config = dict(
    d_shared_expert=0,
    positions='rope',
    rope_fraction=1.0,
    init_std_o=0.0415,
    init_std_up=0.0443,
    final_lr_fraction=0.1,
    train_tokens=344200000,
)
Below are experts of layer 7 (counted from 0) of a mixture-of-experts language model. Rows are named router (the router's row for the expert) and show model dimensions 0-223. Each number is 128 + 24 x the weight over its row's rms, rounded and kept within 0 to 255. Numbers have three digits each.
After each expert's rows: "mostly gets" lists some tokens that are sent to it at least half of the time. This comes from a sample of Wikipedia text that the model never trained on.

# expert 0
router:098090166119149160132103166123142153134122122138105223207126142138182106116140107108128140128141121116109127176146083136123104122125119122117180107130119122150154145100107109121108113116140114126126103086134111136134117081169127124136118140150107132164139107121105115154132118156156164124179165124134113142111101142146159151115142111115122136132140088143175126155138142103114117105118168091127134127136123095139105098104137165105121135130113126146162139171150131121121130138109100150155119141152109109074151127082135118158151145137146123127121131126139140130110079149160116075098091123155139127097145154113097155107146145157161115106128131119108149113112134054093200137104
mostly gets: " has", " he", " have", " been", " be", " she"

# expert 3
router:105107146148119173087101151138129146151136113153155108154110107147134092137080116108159132103127078163140119155143126103095151108122093130153119115105131092116159134140134109081106065120102154143117155136121134160122121160136126119122124124127138089138107150168155130095119177165123121150161108103126143113153120118165159132161122158136087139097167132140117170129147136128095097130141117148124093085102139113105131104135117112215073164154109137111138145105136093122135120106100120105118148125165105133145153105133120125121143105124158175157119093124136142131119092087156104041092105124131153126149107092105156123128108129115145113105124097125177131122136139136117157157128
mostly gets: " John", " William", "j", " George", " USA", " Z"

# expert 6
router:097154119123168133116112169126119134166132071139118203140160120128123084123107084088130111163132082133090100150163114166081115112097132161157137149116107113119168141139109109119117115131141151132119152127160140129104141097177149135123156100154098136171095131121119143134131127116139148135153127124116110102121141147154158138146154111153108164136160083117165140179129129138136105139134120142120101155118139111114117098090137104162123128104114201115133142130135145102126127107105105137129138165135108110069171107094079183160164091110156115101161153119122106108122104125124095144119088133110133143126121128141118140127120128099120088094150102145106167093137151106084164131122
mostly gets: " was", " is", " were", " which", " are", " had"

# expert 4
router:111112138120108114097145098160076119123114128136118120168122142142170121141134134149114125147115114093128135113177126124146125139111110153149125112127166171120173145148119093107116114180128148138139105126143152173126127117155161111120160162117106155132131142109088132123140150112076093111140106119172114121143100095142144093160124149128158111140141105117106108140137147129112141152135160142131153149104208116151149119148169106136119097122140127145121098138126134141115129105117123112139164150135107108116144097103120114158104112135124101135112146130197141161161074169176136052088086154164098121139156156108132152120089105116184118143104131166129141097141085121124134189134
mostly gets: "ci", "eg", "ici", "ti", "ness", "ora"

# expert 2
router:109141115124108142087080151132150156163151071155134175184129131108089087115092106105149118128123121169157112138133116139112174094148105090125138126098127088104181154157093128141125126137091127165131155139084111132104176140121119138116131138112086117123132168162131135134147133137149133124142085129139126126119116128127124125115130090145114129090124129156126133084145136143115132110174117125084125090157135114148173123104125116162123150142109109123137132102121131146078115119097086124117148147127086160147131088137162133100133095136131126142109106120128123084127094120155112044095077082135109142109103096103100114146135151132116106132159098078110136124080149138148150142107
mostly gets: "\n", " \"", " (", "\n\n", "–", " C"

# expert 5
router:106189122130130134121170112129149135158178124152117146131134093176136122128090118132170158129110122157132126140177116094137102164168125126132118146107117099102149125176139092084122092110102165116144115110150110131150119139130115144104149171119098129124096154084137146126134107138140150113179139140150075126165133114148153152156175095131146130135148097164086127132121158111138094130129122138131113088113137134114163150148102110089120171125116116168161085113102103106103134112152130149122158137166111133094135118131116096148095151126115133075088106161118147122145085133136136145149082079130137159125163119126077096149107134150179113129121124157137129119109129139068142138160
mostly gets: " the", " a", " The", " his", " an", "The"

# expert 1
router:079166129144108107129127106154142186151117087170132186148157122128097133174112117135157144147097164111119169127149136151128122110137110164115131125111113096140135131096156119118106111128085134115166126119175131114132111132149147143133155161122113180123128148128159147140072106125077128172146130110099095103141190155130088084124124103169129169052124138112140134108133133094154102108134130158114141093099159067129136131097139094136098134159090142129106107141117159121119131146127119113152171151127129123132128122136111126134123106144116168090095124145110094143151062134116127103134087134126139089127149104132164152109127146146135116134136169131129108127099153118124129145087
mostly gets: "}", " 0", "′", " Total", "|", " Location"

# expert 7
router:092132170096124132094193158178130139163139067137086167135140128131128101117116111091162155149152107140124100139156140141097131121087088122166141137118114151152152166125136097115100161112121149144139125098082126110104132121140143173164166139148126192137102156132129133104120141155101130197116136146145093098136124135139113102103129163156098150082148111168146161152115169126154094156129142143133102109141157126121180101093142093163093166134126133139134119143110120120126122103094104102145150169152092096158127116112139133107095115096117164114107085138148095130132121122131110160132096115125144129092161136132126129153091131123141128113142127125137167131123149091108155151121
mostly gets: " =", " November", " July", " January", " June", " in"